Below are experts of layer 8 (counted from 0) of a mixture-of-experts language model. Rows are named router (the router's row for the expert), gate (a neuron's input weights, with its number), up (a neuron's input weights, with its number) and show model dimensions 0-255. Each number is 500 + 25 x the weight over its row's rms, rounded and kept within 0 to 999. Numbers have three digits each.
After each expert's rows: a language model's description of what the expert responds to. This comes from a sample of Wikipedia text that the model never trained on.

# expert 2
router:518474517533556461505449521433505525511495476521516525504457492457537527500489566459494560499509455508479510505491506520544496517500545556498491491476520480504465527456506514467543519505509457534504514486526512483483487481494510532498514437532499544493522524551464519500473483493490535508545501520496484440486515520488481465502480551542468465507479535485503535487476497496526490483508488489503538504481541519508486518517500520478502516515512484504486505499557492508523490477537525477501554505503481502480529500485479528538469490517479503445498534527466498487520447511492501473516484460482493504486523486475509475501487499517484502493509498553456509531489517479548497488501484459496473492462491469517487528529478503485516511493444514516537495514507514476493526525473500
gate3:513447442469508501502479536460461477519508480529430544488509472471493511458502493501524505452518492505494530535475475525496502520510482485515516525482498490503469495503497528500499552482458511453524502474532486471503497502475507491508515521534464513493525512516501480504550505495546499508498515542499468507471468498507510516513467461546505516548485516500513510455466502479459515488492458501504502495468515494491536514527497490481489486497479458501476595433532493517495498497508505496475537470474501522500524529534506495506498500509502488533496501504490494456471503508495515497532515502538485516493508453526508469479526477479493488478534492527512499513434504443476469502518470503505526486475527503502490517527539461496533463528528460457490454488538490496504503490552566
up3:526488463490479503476503480490515485495476520525496523464506525486520469485476521496536531517513501479507512556512518501477491485522475470493502483488522507489484575492518494542510478498486461503508488508466490524516499501489490555509511469516539485478442448522486509466497472481475479499452527531493506515480466507478439555457453489492522468490476486539510510430501482469498490488526479470526534483531497496500506502526453490486529508490501509489486557468505426492501530466538513505505538438490505472530485475465510491497516477493485477543495478489482537491516495473500513515470504470537479499480510480513483505483500478522518507511520506500490542496499474564458506452504506470506502482470480510540572507558483510506532441477497492527506471508497460498499522483499508
What it handles: Prepositions and separators. Prepositions and commas linking places, institutions and dates, such as in, of, at, and Richmond, VA; also table pipes and ampersands.

# expert 14
router:503518505482494484478520510479527468527485501547447511507526540489482484508535480504495491532463486528468532501526504495505571478486495497492517534542488468458534512519504511486462467511470469478501496523503481455517526525493477537479538489484541460513533517515475537511449458458443506468484492478541451481481496520486506516488503504523471507471490516522482515438543482437499486535465501539534525486522479482481510479526468495547505505546485512499481485481485517483504535472483496532519473457520518498494502463533483517488547502521465461488468510519456491533535492474540480491492514532506493493484503482529498502512483510510495506468509536507507470505511524512502470540522495549518499456486516469523475515525492444477495480473521511454500552507460518518499493496515470
gate3:509487512448506458500525521472515473508541489550501482485474496508523485521486529516495473516502460494511454559452563523496510499436491501484473496501535474452475499510484499491514523497506562522464546473455455526508462482483480504491516403496505518493450533515510448470492500486499500480482499527507543497502482506503521508477523466516508528488520504471494495473483502531494491491462502535484502479478466505533497530523507480504493497547505549527469569487536506507492480515525509489514531492501480506462454479462535490509516472536541494504511513493487501525515501546507504509504525499516499511504533526522464530532486500515543496489481504510455499495485533507513501534463520478538482463482470497497527526562503498479463525523459510474509474533488493506520490504493477
up3:460523525512482544467563490511514534500489489480495524510492505442482471452515498505504495468507485453470492478477489516495507491533516420499475500447471569501525495514540512518496511473509491525536506541507513493500493513524460483491511511506506496549505502492497521527512492561489511471524509509495505493523507428480513487514533520446527479534505499471472494489476496486480487522524455484483481494489457483530522507516511496492514502485477482482519483476507497519473503517483472515485530476541517479504526481492501471451497470515491522538498504487486513507506504535465498509504533489536450537529529496491471448490521548484544520482541473505435537534512549493509501466467495496470506549550505518495492519474533513478479526503477539515483574506514495503518496493498471
What it handles: Nationality and political adjectives. Nationality, region and political adjectives or their endings before nouns, such as German artist, American, National, Democratic, United States.

# expert 15
router:523481480480504488516511522527533517503509505439507502523608490477481513494520519557491524505518522485493463512506502477488496485521478515504496462528502544448488467463494504477529480499522488490496501488555515493514481492496501518525474493511479512516490519456494490510497498500586452440500530504400492462487510514498469481448500539486467509495529496478503482507508542487478505514543495524509523512482509533492486507474510514503501435502497501494545518490524485452457485505500511492485504494501518504447531471471529530476499484499590474506496517492519517433538513489500512486516500493517478446490473494516517498480517477500491519492502512498523505527484552483477494498509500491500517487465520473475488528493486451474482510489497467508490529500491523515522508513473464
gate3:502481512524487490466479514489516524490494465508492475448504501512546452529527494487505520503485469522527500483521502543505509487475484444501445466497499532520474520461486500530512510471507501518528559499472502508527488503523468477540488539503499487449472512470482488526476435532493534453473497501502509501473487515484476494545484495514477468494528511467507507472486516502456469520503512472526516500532519506504500464533531466479523514518478511484500525488535520529521436507485481515487494498516524530489517489422518535440516513503500517502513479524483456456468514508468476488451478532480502481467519514503438490485493525455522535490517503465525516503483498488505498507523431514465504483482463509500473511516515473539513511516547486501467488548443488507461490525508515
up3:508465495507504523506507500503522541500462441487494454487512487498528443496503512470533525537474510489485493493480484484537520490484511478499502532515514531494492481473472493479492544494484452516518532462505477499507525479491504530504521518515495504487514482521514491503491501514505513514490488461493530509478471523474514492507536452563507437485507493505495502466511490493470520526517470510518552508502492520458527494499495501508460513532459542451480524508511540476507451478506483558503499485508461515467474495524548498480529462499476501519461491516512494528427454520466463517535489492504518515483503479458488517518509507516493508506455536479572475518490502454541498471533495482509486477510475516544459534504510550468554506468504473477499523524480539494461507537517455
What it handles: Spaces and verb prefixes. Bare space tokens before the next word, especially after a sentence subject, plus prefixes re, con, ex, inter, e.g. Estimates vary.

# expert 10
router:456495518482548520483516509525527490509519463541512458472449515472465516516469446477479468537520475507529515544466527465488498473509526507533484512466541515513500484531508510523520496466544500498498505523483453521508516472522510520482494458497461491466531509502506571534488447473527496472471491515520522507525496504526516493507503467472512505510480502507503529492487535542481515517488534540473504507507468514455520523455468489494470500523518472476538506480460486533452498515541473501491545545465501539454486466487498489513432499496512509490526523489496450501524466531504495515505470489529484566524465534477482483512536488482490486520466496493506497511485512537482512503471534483468511524471468488458511497501534488524473463518530501472514490515517514478533510503495517
gate1:470454503490490488530441489502517546539561498512522503518520512501506525481519513495509506514496516492520507509514539509471502494508527468471504483498526490488523480547521475563513453442510524474482568477452544475544506505496500500501523498475523488478497508524550486522502489518489482480488470501529546532539466536510516519484467492495490497502507510506491492469537505504488499459489515464522459486496502489490537510528545504504487519494534496531499520484488540498486499507498512509515525470523511515458490510502511514496515505529512521593530508486438473521455490458472510463491538475538437484491511567515503513518517477515483456490494456505493481505552480526479492496522524527548509502513473475517514455523502500464486502505466491478497541508506489489533479485461530
up1:518495558479531500492506497544479424509517473518495468499499501507473523507480502515529500443501489502536536512507468492505521527500498516488441525563469503519498420504504478488526538517495480516507487505516453505494531500531515487537531512534542513547500527472554493463506474529502521523530482485521499466477515488531505504551539498488492492509493496452484462461501495521511481490459485519475490528520465507501477439509549511509528442522510508476452517498494496466490502519519520485521486508502496523506487529536492502518542518458496483465501504553505528495545481526493473526496495528487530475510502546475531483496498536528448527511478494491475516471486491481514496476467506553493551483457497482496493489523504530504515521515456519492478470506537514502499533521509513
What it handles: Statistics and tables. Numbers, percent signs, pipes and verbs inside census figures and data tables, such as 829 people, 22.7% were, table pipes.

# expert 12
router:510503461532523512540493462469527554530495492533518529534470482496466513523487503475494505498531460542464471463518524525469540509491527522491511488472468500532488452497505522533497479463494500504494531482506481548499444489512488458482479517513476536507468564522538499462546508527508490545528531549545496493508473531501493504509536513480495542489542481493533476485473509477504531506465518454512508532527541516507464538539478480540479523462469495464513542527485513461477482483482496535517507510541483499506472493545478472471506534518507460502460483516507553507496562500514499527497475484512530477499461502506478520508519505517513477507480490467477492477466522517472509519551531477511482505485509534492507472461478502495485548501503509478494496491508484465486495486507530
gate9:484465442487517506493479479498485525542489490479485501535527500507469500520448457496481537500492559464476464526576509463481520509483468498476506504545480498498514505519474509573536484505500488508466505480502504477447513504510511530502495484510485510532492511478516504514491507497519506534502496492487529495533457470483494492480475525493509519502475530532496519511444512498521501519499481511540541518489537517461474495499461484497528526456528505497495473504548510494525514519512559515510493504497527474518496490536488453490459530479522499467529533506494522490494500509538521452528523516519499460500584481479479518569484494511519490460479475491523480448495521507475500524553476465508475517525515519544485524511512466535513499516522494489466521491457457501478547491509485
up9:524491503496492525488503474519546542527506470505477505510538521521473499477477536473531532551524482457504508504547532493506539473516486507495478557474470525479521435470542531521485467478512529484519526500478502504498522476513508446504489518498512473514433550482481545490523541519486501514485521512538500472565487497533509462493536503558548515510478501544520517509493443522499481492464482502493530496487485475481540486474517477532473522512480514476478514457517537528471528506488519491475487508478519511471483505468435510514522533475521497437489489515519465509489515479518503502457504498498485476508532483539468490500480493508521457482497500504536514497449474496506483502504519522531481522514484479492472517521531532495508473484472516460453487525488467467516519513490474
What it handles: Verbs and function words. Auxiliary verbs, infinitive to and clause connectors in narrative prose, such as was, has been, to decide, with.

# expert 9
router:506497495486505456552530487513448458506512549491465454484457480460518523458526515503504484501532524496477536529488458488483532519548506491463512493515473574518543488532490479484518529479475490562473497491481526541537493520547521497486516511503476507489529470503473469456474502482488509529461475506496513505507491464525505513484513513548525512533509465537503478476499485519485479523522512467496456516448497518543512530498485467473505521453490538515457486486480498521507501501466499535521512511534495502520489527456485498489529489498520505526498493506486532486472476522518485506489480496528470476511511523505547472475438558495503449487496492508528506480477474492445485515526513514468496513505506538533513520502531510520483488521540463511509493474486446484530480508457522
gate3:523482534489517513491514465524545474517513481479474469488528480504504517480504503456480509534518513529506468496415501511490515505515525483445490461466504518521491510532478498455465459493471506478510499439504490500513501488537518458529514506503477507515463485458525453532542494463476472484505525515507488496480569466472459504545483522461477516475506476497486503492510484518445460491482459489494500528474519505474446485472548488490484529472479502469517473519491513482486497513503516489530500492540489521523520457487502501511475555498530519486465494491452492437504496499501501507524482552522521525510489475516475481494447503550542485474506491517478509482490524514488475532507514485573495488483492478485491507522488505538484487513500484500450500511472509460511508446486475
up3:508517481462515501494508501534493490519502470523530473495522471474471512503544471501533486504509520432448481493550485493497474470496513471460471483491513509479479477525513559514515533510516523476537484454511503524480516453493518449490538485518481512533489516492525523487514513470520502475515539473505528515514457466524465517513462507544472519555550565462500489538482513491524485485465502537495489519502536506511480521516460529457485477503469521530529487496480476512537478509538511525481490504459506522526485489488522459492497504523499488426533448465511488490482515520481550510492463526475483505506440487483527479504504490507504534496464479511512522480514491510526502528484512480472518455466477489483468522515520448495527516504455458484517480514484512482501496489463487
What it handles: Asian and Islamic name pieces. Syllables inside South Asian, East Asian, Turkish and Malay names, often in sports rosters, e.g. Cheung Yuk, Abdul, Zainudin, Deng.

# expert 4
router:463487511531439495495495485508502515474532474537505531484520459530488501514502507497477503504506473489548480499507502498503453479527475450487460516476520482512464521462461464553511523491483513505508508505507453503515534550484470480523490490483490499529479597516513528519550508479499529487479512490540524530517511502503483499491488460498509549534488486498492461494494463520470475515474517519496490437479457515490503484534478470528518526494502508525519510485530479527521454537474516521476511466469481478503564539477501520525534523478513497504495484547520481536477538479492479509493490487478503449488512507513465539528520494479512500520501516436501513524501481480483484507500517524538553475507491479483538500470511520508560511554517532494531512525480479525508514508532499
gate3:523478504506541478501511489488502504521474504514484493535462456486486515466480468512529497440531491551510438488502512524556495503510478487478461495422550509547483464512473516493514522482452524500514493511523503506483472520534490546501515446452543516511503503501526475462512442462483515526513496500516514525528522494536511528533513465522513485491507525515462489447490498537483504505497527492497500470525516506487525510522508523502468490530495501523476468507505494492492524496482489516492528525509540515557489517540520474495502511480518486493528525492476496519509526469491485509526462497538529513469503474530532542502529477532472529529516473471544501491466503464514446492514478507485480471453505539490491520553556518489510469486473484517491514510456497495507484544549480
up3:513528514526487518518516537458485505526465508506486521516489482546497460529534512508498535466487492448480495491550507465541534515519542502534502489535500480550474533502465503481452492495480505518442480532527516508519496532548522506516511484481513484479517553499522505492531473483456473489537491453446533480492486521509543482493455473495512554486504495512511491528493490514502496531498554521455504510522514495508527514518492507512465507514525476500422463516502514472503505484499496514498497511486474487514503486492469491513502506498500478512521538467452521504459453503513458509502501490555525512546502542494506544480511524503480498469571464516479542493512495556504501538533494462523499513512500489487488505542523501486526513503528475533504474499534455529529480505496537
What it handles: Sports and activity nouns. Nouns and noun endings about sports seasons, games and events, often after the or his, such as season, debut, game, Championship.

# expert 3
router:488517495481472518527492495529469528515520507497531489538485480477542529483519486542535521529475527497535456478459530515506470475502499513482543446504498499512518523485525527511473474495470551497523542514485511456485478491529451534483506505479545506486521492504541494477470493534497440512498505470494491511495518506511515508511506499494545472503477532537509545492492502529496514465534464486463508511509477475533488488486517519527487477530496495538484485550447556553477501522531475476507475528506499541489477523488485492478519497507507543459482473466523512498454527504449504529499496526475472523529520518528498490506480497494458526478493518478519550511521465452486505468493477479485501495504466513487534505480489527435453537484509522499479486501521460523463543529546517
gate3:472515503491464472497515498527475449537502496486525477520458468503525512483506507547565495519506506501513442459462499530457539538492483550476478487520545507496530524492501510533494508504474508504492513515520508454431534520528534516492486519562497474483503482485520480485515438462526508503508507522518527500510450473503492486492510478514496522503527547529510469518502509483523546498492499513484533458487507512463480496528493548540492545502517529511466538522472530499493499511510481518506476468456523503487435491518537474492511477492537523505479536488467468510524471479529479500537542469474511525502505480473496487514495519514508538528539479493483477518482501519509486519503489516484482490509490506497499489506488537436502493523481547536476454484516521483445548482526492
up3:476515511472475487477488452535520528503487500498463507480454461512502471509505514531488480505495515478505491517508509508550520495445456471535545504490504494488481495459529545475491520501511536446508476534501536453492536503468499497454505504481546494529525509527468552481539477530518486503530478467524487539470524517450485518495491479509499537507504541520496519535510509499504513494499537466470484509514497514492451532510499505494436508463501508557514517535471514478507515478521526504520476498550488483521544505522485474524510462468490519508497505486530450465517455522511515492500460526474510471496503435497560517508514513520472515493488493491482503505533510512508484470529488477485445486458491529510514535548503514490464499498507474535468525484509521442472517519523468
What it handles: Scientific name fragments. Word pieces inside chemical names, Latin species binomials and heading markers, e.g. azon-ia, methylmethanam-ine, ==Production==, Crenavolva testudiana.

# expert 6
router:526405513476538507434428531534524478489509501516453525471489523502446507469494487493521457506505483506491491557440469522481436527527506497496481501506523539499511524494533503491484506532507494483490487517492523479509489514468500535465477517510514478478510491471495524523494516472507476488493509530511477509455496518522537523507508487496495529498519473516487470540512533514489487513531545527458524475498525483462487515486495486472505491455501479508506543508510504523519487503510502456490498495490529502442477514501547494547503496505447508464518502493487475465503472508518478489527520526490528534475465460491504488536500502452502557527518459475473501523521503522503524466477536502467466485458508480507522521479515482525497505483517527490541533482458547469510508524502518
gate3:541447493502524471506514524481497512504554475498506531513475493513454524483503491510564489477520498512509464548515532523498496487476489512499514470526488509471506469493494524513510503507442475544532471537503476528495520554519462487512492502524444515493527508481467511468472466506547493538516458520523471499492439503493539464491526508537506490434533488513519506479458493494520515467533475472497501503505504492472500491471460525521529504463534471508516479460493480470472484493536483518498518497501504537487506528540438493510513527495472492462526512467472497497507512484526510462493508483501493469479464455481522485486457479525493465512550455507496467487491499488494499508469482546519527553485516554514462539519495487474494544488509497468500505461501482500460483525493483
up3:515530523559506478510544495516532511469476459459476481513484445519540502530539474488487506515483448514474510542491464502464496532461536512521505488538516534506501521477526482498518528501462480511530522513477522510477509523469485507525507458501495498539496497505510524468522533537527474461509474495508480482510550474511533504445508501506507500520513489454497503504479500544493489482504523510512482492486499499476493507495472509483500496498491504513495484466502510499514490496495533525518470501515524494446482524520496468436494452507473497483474502499463442491535537482543540513498519454515536526505521476512482483442524493479508480527478455448491500449464498496510453456553542485531489516527490490455494505487485513517522534478493523480440500541549468496479513496531477
What it handles: Mid-word syllables. Syllable fragments in the middle of ordinary words split into pieces, such as Po-li-tical, C-la-de, sat-ell-ite, Pa-ci-fic.

# expert 5
router:513551494478511483495551503496545545475482516484480524505460506535480512504497498492503493464443502484522517462550523494497520484496486480481495539510511512489515527524508476477493481506525499526520507464522507481479532536494488501482544484473481464488446498467495464480451515504474497513520488510463544519520505484468517511551498500477502461515505509517516485534473441488507502522495523479491498478543565467490514477478528508522512475533475473500519511500525513519534515487487534458522522481519523507495546458476488499529484505487456511520518517470481478464483487488506500506511512483484551520497461494464481486495507446516526534482534435514500462523530544511543526489543492483484464521462476512486477485521492553547533497532535459492500521551528495523534519476530511
gate3:442551510442500480521522522485485521488490529526520510525494470479517488507461507517507480490491467522467468486505527455533518500476515494493466518480505561514490462495455505494501470517497435515511510503488491526481495504478512500506550500491536521514511558440555502497472509529469511479535522495493522514494554487464469452508521533518496510463500491557523472508495488507505448503512483533477531531513491516509522510472472506475517482545548516516528483506507534494446538505470543460515487522526501504521459510464524498472485456511507471504480500508497517529471508508479488490496483487533508511482463496451497500505508469456522470525504495501510501446514485470544513477509515463524490526473430493467494498509482510497466529469500523503498458501513497483500532457462485
up3:513510505494469515507537501472503479486485470517519516507480500541571504472511499501487471472469505541507523510489487548513492477515466539488506519469526464502487491490524512506521497504476500505510489495488519491507533496535506473518489515494514522527557517502495512487501490459518476471527479454495467497474479496509487481464499527486484542489511439476546497496533505509540509526551541505501522530506485533533535507525505513524470456480524505501514504493493478485527503478504500485479559492487525518454485511463507477512511549518491498547444498467488548573520540535512492521487510512491559538517474526506498554528485505499484499473482582487476501536504538526503448482449477487493521537542528531512483491490523536515495478527526501459492491486495475455492460498493519
What it handles: Two-letter name starts. Word-initial syllables like Ro, Mo, Bo, Lo, po, mostly in place and person names in tables, e.g. Rome, Monaco, mounted.

# expert 11
router:478522482511438463469511418510449507481499507487535481503490517520471459489514518512490520511505523518486488519518526529523477490479491513463523500502440512472479517507502501538465490538488545502468476539529474504458508476511515447493486530504502481526460523514478518508494506523512463484524446491509481530519509497467484457530482496522477502506452497476497532517506467445531503518480460503510472445467522487516485495515558471517502530441555535496505489460512502468517486488509478508494462546516501466463468510522533475428449503466481501528506474484516510536528481517482505512497535525508467500494519512499473493461486500515493495470532491532503518494494488504517486491481535497487482493521535483501509468565479465482480482529467495510527500458491508506527491487505484
gate3:458506451491465498510506468474497449518476486487480489512495497506515493469499492499552491437527497497491492538504504500536512484484467501481472465500447553472500491433519517510517468453485547501490504495490514561483511491488505518493449478475507449519490500515499496526480500491504509524539488497466455500511499522464506484511485487512492525443498525516517460516495480447501514508453438512480524479490509495463493482515483486537483490445474490532538491487487489468494497489504535490535494504489541514512467554537508530480467467494516506486516487491491515460513521488484417501509542497478470493450469498514493498482480485516514483470514517507501527490546500512456457518546539470448507492500499533517531511513521500474492541517498488481509458468494505473534465494489516
up3:507475471494493497468497537538503490485548514464477458465489527507460545532485510493501487533509487504518485481515536466454445475527539501461517485511511502525489487524485452483470501503501490510515519517510503458503460476497536488507535498512474521462505481481522440511524515494525504514478499475483494526526562496514529472515486540482517519538519485498482511482495523475492546499508539483456474487501491535527473517516499510482477537500520533546508508529509506492487482454423503470476516526536497502481504474505465480487509510507493522492500518490505496470485501502571465543487500475521531517481502540490518481517504555489475530508515511497471543521484519543468489478487475530509533492481524471514480507507535465540481484478489450467450549478489524535545508491505442
What it handles: Name and place endings. Final pieces of surnames, place names and institutions before a comma or period, e.g. Louis-ville, Beij-ing, Schlesing-er, George Washington University.

# expert 8
router:505488491538487501498525517510537523481487501480517486485479476511479496550506507514507500477504482465474527492473510479478474498458480499522480500495510447522469507460495564491493502513542506490508488501466507555552506480457519512556462527526480545496530475459514444518526491499481532525504476471493512477487497531459531508479485439435520477466476504500500485469520505516532508455485512536480486496480503472475482539476569527466498494504490512515453521494500491502506499498497512469481502544504507468563487542487546498519490543479480507518537506536527468494537520501523519504502504495510478478533502516495523527497486513472495490507462467497514474459538527502498484527487456511484513503550488474522468508482519454515526478478536536514442470483499504480483538506504449
gate1:543570485441507501476496495457481502502518522505511500472498507488485502549477495502529525485500524509486541455498538516470539569485503484529521479475485521503503492462490468515489481531516475476468536504512514511529512505508453511471487481468476513532543490500483522518506514485445509529498510492482477522517546502503504529491473563548497495556485500484481501477498489476514542487518496526493499507502535493551502508514550502545544514528508501478508545509503518507502482505506500491520516492482426486544465529505481479541463494477481523495504474521490523465542538516472487555474486490525487510494551504495480456487471484525499491520494533488467529483457501502492498505469490535513506517483540470500470497480531455490497475496508492464501484447489542450460538497488488
up1:538471477453520542496494499539463472499448527506513534566466479552479498472493521493493477492507500524507526478522487488491510518581490516461502517483495522481485518503495487509512453539510481519533504458498535523476465484510521475481508505461470508461526493508505531513493510460495531508527469515515502525512522499481522506495482481523498504467488507474448481478522505508468460536508527440494512522514496488487471516477497495463520486502510512489497531497502501475509474494490471520469494515520505535510510491513481509515537472540486511512513524560484459485515551485478540520512466537494482494506484543535503498514503537566457447504526482509506490511546485480491561529489516530477550490484491554480460493521487484486490460467478502557497482537487508494533529479475526
What it handles: Word-initial letters. Opening letter or short onset of a word, often capitalized after a pipe, quote or article, such as F-loor, f-riendly, B-ag, comp.

# expert 13
router:509540524511477497515496487481466480481505527556496501459510488469499493478523477480477521476533526477521489477512475492545503531481505500475527470514480519517496501524488475524514502467507534525513471503484543470485518468507515457537531516496512455485512481498548481505525539525511457492502504488550495523480460474505509502494485520511490497495505491467512529486535501520554484455482501545514558522539489553507553488477511528461523483524482489488519460546484513507512539487507471455475486477451483486496504524539510484516482492523494501518511529462522528518443483525475549512512497501477475486460514493467469516526530518503531472532474498508466473527527499535473517491503480522539519530499508477495471481528490489484553479490493470501487487533558477473449441481442497
gate1:477488495494542484524490500478514522508500495482511497494482547525529529490476516524513567492492509482531472454490531478473566513502496495498542502495472481516519480571521508490460498515524520526502501509506521524546541487547496472498459490480553528520517483539529478449480449510485510491503504460512516456479511483491459523501476490497514515489540481523494530478496493486515510469513476494444507518487538481485508490513441534491464494494509520469465458517472496469556493491446476496464489499527492494448529499500522490554507504509478513497507536500532489482490492552502523511476543518530502536494510507554495487498544492543505470512539520503520499524534495465501436484518507517535496467472492521509534486469482524511442493524486517478546507509522494492484522511484507
up1:488510526500455485512502560501524540506509532514527534531516481522481498498506488473494495515490491532493499534503526526484468521484523496538480457482492507530489535449461500525492505497496526504488500523470465487506495510501515499465485458490488513472504523494513495508520504554455514484487531489533487536481521496516466524507477533485510522475476461437445462467494504489492469456471531479476520497492470450516482495461505526542475507482510483541495469474512503514450515505490455504524495449484510513503491471460497502508480521526546476530560474532472464497479514537516491524527467509515473489449536513499508485534486545547549533450477466526504492512518486510513552484494522479507538538521480481526489473438543481506505524502512508501539505501468487529516515492469483
What it handles: Dates and years. Month names and year digits in birth–death dates and date ranges, e.g. (born 23 March 1939), 2 June 1929, c. 1862–1905.

# expert 7
router:523481501510505508532460522507507488515477467483501485531495563523533442513517480464480474483475489465559536501488477494515537518509500491545473522530508489522464461517511486498551489522475462465508478514505496513451515496473546522499487518486506513530512476486539517523554531498508511511517531516524499497508519454496500497506467552539491501495507476482485480523519553500492518443519464519522511525492469495453509472508473535473472545491494496519493531495520481459492489513475466548516489423527548518534499479525463485480475487527501514495506473496470485434502531479528461506486516509534530529510522513498521501479501500527516506518494503518509524465469452503536519510463456503503480493541501550514478509492521524506486503467445487520506490484492528546481511477483501
gate1:493505510493490518478566498519473507521503495527473543512513510473542517491535496483480517507475532456485491532545510477473526470478507519518491477537514492490478483471529512557547503490508515503492478472519488524519515468488509541518479496480501500466485487497509524502540518499477517494470564506496507497539541519504462512516516501466502490485504507526504540496479484513515521428482484497452506483484467452438496508482503516484494503519496538445483522481515519507514502537494526549532509519540490529437519530497504507481510520502538467502497537531525510491485463509504488487468499520537502443498449462509498489503491508509487509504513460496464510456502511517490476525478525530548494473483449503511446506443490461521481511491470518488508535468533426502476510463527505
up1:488496475522473502522520499460477452516497458500522463592519489511521518430554499472473522507483496516488521475525503460499470514534489489476514559511499526512496460518486532501494472516474516506510469477474496488461481476483538506481470510529528518513471500516487493500486525468493470492505551527493516512499464501526483496505521505494505493502493453490534519503510506492564505492529522487486497508477531537490485497513526480499468454507527513510552488449474478514513503457516507491518518457504495450497500487498501512464519486503532495505503576501532479506488506479475525504508488521499497518468446523503470500526520465516474492535468498465529480559507455463496528551488483504512495518496493493547528512502511519495508477561488455484498506493555490514542488527440505
What it handles: Single letters starting words. Single letters or short clusters opening a common English word after a space or prefix, e.g. n-ine, e-motions, h-its, in-s-ights.

# expert 0
router:495484510489520526459491511449471466475481525512516501510520512537522519488434506512530491515538544533476505489537512484510449489472480477495500504484534494471487491507477511481465559507513483472523511477508524476518519500486532460506482480511455469470488491499503511471489457517500568478450540461489474520490501518527473476486545487476504495443500498472491508554483490509520494500471501475552483506498487485513490468504491487484498514519543482466539511511484458495494524497530474512495495554476456471496490481515483539518524427503488498504484530488520474474503469506513507444491522508477482540500502465470516505528560491505474497503538531504520504472479471486509503467444505477517497547512516497499541499482542531461485495467519533540451510467474504507494487544502513
gate3:501464506491479528511514444519514471541508487534512485513505540516531502524482502514500424515559509481503484482493520489506473503516471489525479540515492510444512541531537486521492519474494506475495556512503487484469506495479533468525484505504527474487516533479534456497497494541490470531515517492482468541525472512520458489564453527526489523506474525495515512483524452491509493464513473489480471508505441517514473527518516515454497504528561509496565485500484522499481511462493455470485460512503490532495499484527540531537489477555465464490492512448474482528508540484481520510460514484525489514466521467498529512499510502559488479533524490522466495517480458506513500472518501479532503505491529499532491508498515532485498518498513534504478523491452478512461494531495515
up3:415504524519503507483487504476502497538469528498512502504469486517512522487502496451496478495511499460490508494494504488510509543524510500550527526525463518511489499504508483495461457490487522514507533474491502483579479456500437503518511487480531472533497555515502501452479470516504476528514485427486461486477504542472450443471508508520479550487511525483460508514526500500568466497489494496486528449491534507538536502483505497497533493517530496477523475537514489492494493529497548504485482480484506508486490531485475510486468470513527507507488480462531496517502500508495498483489555509513485537490465501523500495527508451520452497524498497466466544480465487477501568513480489501556506483525497470497535492490507520495512507522506465468539453515480495504497517480537498
What it handles: Accented name fragments. Inner pieces of foreign proper names, especially accented letters or syllables in Romance and Romanian names, such as Pas-c-al, Brâ-n-coveanu, ñ, ț.